Weights of a small mixture-of-experts language model, trained from scratch on English Wikipedia: a softmax router, a variant of Adam for the experts.
Below are experts of layer 4 (counted from 0) of a mixture-of-experts language model. Rows are named router (the router's row for the expert), gate (a neuron's input weights, with its number), up (a neuron's input weights, with its number), down (a neuron's output weights, with its number) and show model dimensions 0-191. Each number is 128 + 24 x the weight over its row's rms, rounded and kept within 0 to 255. Numbers have three digits each.
After each expert's rows: "mostly gets" lists some tokens that are sent to it at least half of the time. This comes from a sample of Wikipedia text that the model never trained on.

# expert 39
router:161112134124123104154125152181144120104133131137102126132106123162114112175102086122114122098134140104121177108153132145150058124129105122166122104155145171154135135126133114137112145150140128149138144152105104151148148128115115094128111134174150130069171133149108160134140154129165085155115145124111157132120135137116157132140139158058154096132165166101175180117105080157157111104106126146147095115106091096128133159137125120146118108156130108132124118166124063129116134177139166128129104123132103106146131107138130155125117150166090175096118111142108153112140110095119114113
gate2:146136139158138122123141133124073115135111178116172091109177153125140118110138142086088140108177113135132124113110124122135106150099142109144114161154105120125142140123101133166142119102118102161121135137140169133120136113085134147126164101147082149149132098116132115109093094051139084180153164145119139126159195155112148137105072134134125132136120125123108116067137151126116147092188152111126157075135131148115149133156108054136135130108153146101154125126124131104156146152130142115117112115118149135089181110108116116124150124130123120116154130161118113118119125145107112154
up2:112147167107091116114117140109126160177139113083110144102121154113105146155165122134106139131134102088151129151095144123138191141145137113157172158162103137122152159109135153141141168151106107141116130139159128099140129127137110126161143113157163124134133131125187143110094117129108112178077161153170110126179123149093131131123140108112149100158150158123176072147112116140161149115141177124123151150128103164135141120066115126133133091122142140070113088110147133152154109102160122144160077115139120100137120131122119137087114130141109116142159121099103118122120143154131168101
down2:054163138097089128127153113126117102117139126177161152111114171143114156153112128093130138171125130125125142151115147110088164129126149157121166120093141117111133139130146127127142148093127089115115112110100097117099123174129110148149152117130114100143142138109100129115110111159152092112146134144134129125093122136122103146126151164113100121158116125136165125059105086103136151114103144147140176140113114089093098141137105120168089126165130125026110131101120124125167113091112115161119161131150123096078121164133118114157126123098123114125163136109096126112097153150131138149
mostly gets: " in", " In", " during", " November", " December", " October"

# expert 29
router:158137132142115106135135163163173109131145164124136120206149126151105145087135114133151144143121131156103082121112132168133091130141093068146109140145142120170122139157136123135126134127126158103099148167156146137174131173127138162118092126072138156122133067144108103123149172099124142134117172148140150110136109137128130133066140117113090130151176127114172145120114130126110145107143103099127128091141132143130103103137113113164122089135159136109168129133120124141168115122144135124128116141144126134119094098148143156182091124116164099167157094116178109145168154145145130120
gate4:112104076139074099153119144190115149146122116165134123147158174131145161143124118068150104175107149144087133092117130127119156175148130124133075114121123122136144140097173128127118131132107111160131133146155141128125134089138128110120135096139107148119163146078157138117099122090109097135137163155152081158117109151152150164127122108097104173126120118115152112109109138147114103134121123175100164124129148089109146148111128117159116123113153098119124088104114126094128151117121129109132089096158123135088108108128119138086082157129161121140196151107099129142153127139100152162
up4:116118106152076149151106109131170149144138099109103124156112105093145157112133100127127167123145093141154113097121119149095130146130111085188129145146122099146144091129177122140118125137133140120136168108125135132138116104094132190150127153115112098165138108164183104111118140162158154150120126117143080143145121179163177137124159121134119115108137132158108108139127093180101116116148185121141126125123128100093115132158143162145128112108081132116148174158158092146144128112112145095111119130143177093128138143134132126099167188121120109128130183108119155133161133121114140144
down4:099118086162049107117103165095149143147146150103148197116124176134132120141113142093142143095122124158112072087131121135116162120089131138074136134126082134139109142148149114132119139088101096100115149130163101120142121141145150147117128098102088095148097126122135129133151162130119134158068064139133098125148093133140121143130110131146096148126112155135105123109141154156128153115098146151132136135122100091121098139130132138147127101153139149115145177133138157077131123161103113176158144123151144147170130131121148144116129147154130102152129140122102114100143159071132108095
mostly gets: " made", " played", " released", " built", " served", " won"

# expert 12
router:109150134167141136142115148185134149195095091134124096125134116138129184104166146109140129094141095133150152139140142114117114146146124137161152165140074145150102153133147150118127114140123130133101142095105148162165122115125097118113114167154129136128129201141109149148148113137157135123159066107120128127127119115115160135132105191150124084107128114125170125139118086170141203114126099122141100089117083137130128132138159107106146107153113096138159124108104135160130101122143157151132161105166143155130161128113154141146129141133127104144134174116123128078121115109134156090
gate2:115127100121159123138104099108153114130149126142147143148129084140145087104165091111151146125170143115078067105133147172139101132113178167158119137066120113139122137141084131102159127127148135124097120144121155129088132168148154148118192168137117113122119102114127093121158128134126124155157134145143098109110138127164066101091122153131156138140155094105091122096148117103117130102088113123077120141088110102118115148156152131118128116140164123170127127158140132117100121091158113150139148125156119133103102117153119094127139143145087194115089149122130117157155135109144146131
up2:141093126172153131104135116142130111127179118122114078147175134056115101142183156125135169127163120173082149138104149102096150108110129127122103128124121170122149076119146121099164117104130137150136131136156124111120173156098102151094130132126150107133124145105139144156115116127136128129114133121140126113118123096131132183116090114132141148108082142111152118107139131173153165165160067170144115118142137148119157154106169123082121114136134117171083133105127110080142158138164150086139145119120147131096155108121123133177129086120136112121124158140165146126160104106121125113
down2:141121136111075091092154112143134174116102131109102119141130079104077107145105097118134131133124151094136061125122091125124155103139102115135095152153129124096167131102123087112124170159106115127198209118117107165097162114153145130121170133146158164130112107142161113149150101103162152152110141124101163146097114104123139101140131148130127150106095117093181118153154132075099131116116121148121139141169151115141119162123116114083180135134118150117152139172093119121133132112150135146143101130117149175147112120103123126156133156113134109128133110127126145140112109140134112111
mostly gets: " p", " St", " res", " Am", " st", " Sp"

# expert 50
router:130140165091143115134178128074166149112146150105087137108169133161109125146184156145125145129083130117111142127099151149114123123096153110111154122141123162113124144131168158125104131134082124170124081153099114123098147166177119143132106109144128149095154109146122090138124143135159124098116111137160142106133138127172131132143118112125072133152182163133156160142138141111086164143140115123113165113145147111134185114125151065189138115117124163136169136131091153130120151095154140113127095126127145113149125128139168155109124108155142105137107093160095125122123124143168153125
gate3:123118133078101120133169098108146170147111120155090158138102167133136128162160162128148141103144133142109151165121118125156138123115124085131127161109117139124091074132131147115107129153130141108165102092152100114150149127126158126146124086119122112110142140120145138167104153108144147121129139107175166173139142162119159132121188078137152121111157138145104089136108149132133173092103154130132151112112089144154163101050118148143150133150134111156114116111171114092113159143145137098102128097153155102154150176133134175109124120106127109089099119136131126119078139128118089126
up3:152139124125127147096139159094140140150125169170097153130093122168133132144143146144154162163114083134118110098068114152185141101101099149120137065148125127138117110126095160148134175166138126112115140129151111098155139158124113094119101081121140114129115082102142138154131151107113113095105168119176143119157162119150076133089135116152107114097153128109086104089123130136125090154110108098084098055083102127138112142128106140141143114129112111157117113161115137114135158147117128114138119113143141151099110105139125145096143159127156093117113133111152102169138149113140134119
down3:110146191110116086161116123129127117158141118160153116129138115151121134105113062159189111136111169121108140104152159172142142095108091104155147124092132140107110156110148111141119151131124071131148120117103162135092127105161148104132136085136112099066118112152143127086106125160136156080125147073128158120136118126118111103094164105119122118175184149146127097141136147101135163106162134141147118143158181109131133123093138132150096161125107126171120121152147107158090134092144120138119134145116143163146137150105117112116112123154156162098137163105103144116120119127137125115
mostly gets: " used", " built", " said", " called", " known", " announced"

# expert 44
router:115163133127092133134141120136162109177101135128152193099098133162093121166145117175136103140130166135167125109096116125174135091125129104103138141147184144113127131169119128132141086119137148149115120163104108112120094155125117122162150112157169169167143115118107116150160154136131107121153161151135138145127131177159111154099130181087123124132130156108115143123129155105156104131098113142133119138115111169151100162151109121148154108122184095147166111161137092157141103118185127141145128094127107106143076122161126109130106160115143105144147147085127138132089147111144107134
gate4:115126133174136172134163131150166126127115108133148137131151147062133128135151111140112141126154133128123125160136101142144144146123116159089120128129108121118131112144127129137153127149116137106114172083133121140164111124112129130131134104132135148108118108091163084094153148138127122144143134153093166148140115075135137120122135147127134148148109085153113116116137111169126120147126129119106158113130127072165129116109101099147156132123110143116144101110207166134163118094149111134143115152054149100127146119111134201112144123107094160143088066101094134121100171080075098154
up4:124152134136156140111170116111148161157125113136144139095145157116123133109146160137134129106133126134148165155129138127111139134102081094137101125140115096085121154164126178142078133115122122171154095129121119101135158138121100135142152092126112090147096156116104117106095142149144101111126110141128146094144126113113136155092074117085160106158108142127181150127157152153107116144175167110132137110156097132078138149105141101115159185152161114123146109109120154143156124139084137094130085171146073114128091144121115131093152123133126134104082139188138183105135130132115116124
down4:085159140160124125133138137112128151117090085152133156163164156144129160121155117138121103176116157089115121172130132105163117126107147119092164166112135111115144131133112104141162122140129139152128118117121130140193082127141087137122133089164112133152115104166153146125165123157117100121147153114122134152125151131142188120092164159151185158155079121127146117119136110116153146115121097081164130143121121134153128078145111131117120099168098132105126108157121103115147116122147093133122084160093193121113145136139119105138124159104146126124129144109092104155123189136109170145
mostly gets: " until", " ESPN", " From", " won", " graduated", " winning"

# expert 11
router:141126122141149138136129140135157144165160162077126186123145161140083103154112105114132127138114143121103128151135144150154117099134131100110139127103131068144165142125090104146128155105128148137133108127066139141092163147127124179149162135168117101117155097113123090121154131150108141152103097146159113165142109121118129138169138126117150125087132100113109165119129144112094131082128140090169120188124130130149087115133137146149151121125133167083119146133172088157154111095145118074160127137167122101077114136093106129092140103131145118126117134080109164145139111110130127095
gate8:171172144132114137128155141099132139127103113135157120129150140105121202148096129142151128124121116118130144078165144129103149158117084102155122135107135140122156111175157128143124129128122124108082094123126141153160113096153128143156129091122121130099112102084122090140166151127161152098107106163069134164104097081118103118136132119106097115085150106124185147149123149118137144151127106100140117102152102136160114140115114127122131115078122072124100155134163151139113128158143189151144143141123131133109143112113126134130109201107179145136155117115180128135132132084132118146
up8:143136130139112138134114117159159130159139093122138156102114131141101155136108116107156124154135110119110142127148111118083117080125112058123138113100130128153176131114136168147097162122138156140136084113106129147131148105145097128138139065152137096099108094099128113179115136142154089115134125174121155126130091150140126143145105097143106106118104143161113146141104166123139146184121115086155116145105132096121129133079138146167172171112108122123098119123178103151134139160089169172124119150167155163092129115121151130145099153136139177129115115134132160129125099091086088141
down8:126128186146136111160151146137132108099177126120121117118104133146113133119113121149108129148117117150116131117112150120112123116134142106133147177134136124144113112132109085156107161138097143130104092132136123080141108097067097161106176159142119111125101108120136157136116147108085110120127122110143151117125140122140168107122121116141148167179088093154136112142094119115123161173085156126076109125109165143129145173118124141190155153095134126147124138126136131112161062107083112137144128161134129095106162099137144104169093111101129129137119090098120169104114119067120078106
mostly gets: " be", " into", " being", "  ", " could", " take"

# expert 18
router:152152134133142140117139150167133161111115121170120106116088130136138150130114143125087157133127122190136069095105159153123144162045109158130148133118140091143099126129142111133127104117127125131118153099137132073123128151117089121130125111132144107100124096135115139126119129168102115109093147135146157151105099157163074148095135095114115108124088139177156097108090125157111108158119083114141110119114120126150099129149130103099098101086112138098158143120147105140142108117193164114159142117142128172146088155147136119145114165093136167121159090134135141106143119157104110147
gate5:065134121131130188084123178132140133128142097124157135133134188159152122131123136102135122116086106151131131119142105141091149144145157097130111137184068130126126148124088085109077124061112141092104167158121122128121106143099143114109123173098157101088153135145156155115137159099170119116131148138111114115181154166158138092096128131156109132165115115100121127112150135098150107149155149104094132113133155130116100112106127125110126124119109140137138106137109146141106122116155105144125136127117088105135208171134126144119152090126106107108119132139139087131135117128131105133
up5:081129140162125125144128125129098147132177143146142089142119145138137133150115103105158136169115118100106078143118089125176137112130104094121100133156109169148145115096107113141198099154146134096147131129141115125083116095137132122119148171130083112138102112134157125114049109136139128130120099156128131088138148095088114128036168092127153164117103084133152126104147104096156114117125119118124107162123154139137125134117108111147131146138155117121165151110111161109094109122143130137104140130112167142115140137121138112153134146163099143166141128181141138143151140102164096127
down5:143148131105148112137132144098123163134134119118140107134147127124140117155111163130171157096096092104123127096074087101145124126122131131143117131112087086154168119103104119156187154147120152146172116143135116143135092150162168125144118149131114152112094120094110098146104135125112154168110144131112188116111119138126166129165144169114116135114111112167120117098096164112105118110174149120159141124109135133142099155107144071131150125117130129100171151128140081146080133101172084127137124169146167126139154109146126137089126095123074126140119158138147100154079102155137111113
mostly gets: " semi", "|", " Semi", "\n", " Quarter", "EL"

# expert 24
router:116122117095083133133126131139116112127158099116093131138118137140178140134109183189129151152119117170090111127100122117122151127136082141165123121141133113116142141149177148172109129130146131145173111146130132104137159112096136130147135064126165113142125094105169149117063111105160120104122147090153151101182143087130151091096132109155104150104112117146117105134142141109128121146161130118135162089103124114134121094094091150093145186114150122153121111108168135131107170122157163099134125136141106172127157116110151145173125143146166143138130160144094118119130100129146092131
gate3:129143106132146122153141137161145128111151137151121163129132128110157132134126152123116139112146175120141129090087127163155159126081137132134157136166145113149108104110158140133134138109126158141140140095139108110135120147098195146129094152121123151117084105154058127085131105123152125096131099123089101138174134122158154108164111147132128156153119142128142110135092085113182133150128139171148107147131107093163166103117114137125062078117144144117112093090153099166124189117158142137099100173139137113164123128107144101115102089114128126110082120140114157104126099134114125152
up3:128103128088118102124145127117117132119117123181129144125086161147139146135117146149138160107125199161127103132104143140147158130098112116123150143108145080135149085131150130145136127126145087168170140129130135039140103110115128140143125111104113075119097113135059162124106184144168149124109118131130097125139111110166126112136146142179117149123173113117125117142092114097148133151112125152119125131115142103153124108146155148097131119125111093134092097092161152157081156146137162130078099138122132147173140150087126127081177154137125097133106103114134128146138130104132121118
down3:135142086109152136130126142113117122121144157108115160109134119133131135120119185079159137149119130139080111071123116135144181085121117131141126132113134138138128161158177163141139159124107147108128130094188113159087140120111096095156133100108109143139138192113090085153153107115162135151161121149099128142143117142126121108123129105148075109128114134118119131123137105121113148131131124119160110127139116129199177134147111114074114165167181161118137169123126146137109128128137169145153120134130110136091144129108087147110124127089138114130149116143156118126162110098207135146
mostly gets: " name", " director", " Minister", " President", " species", " Department"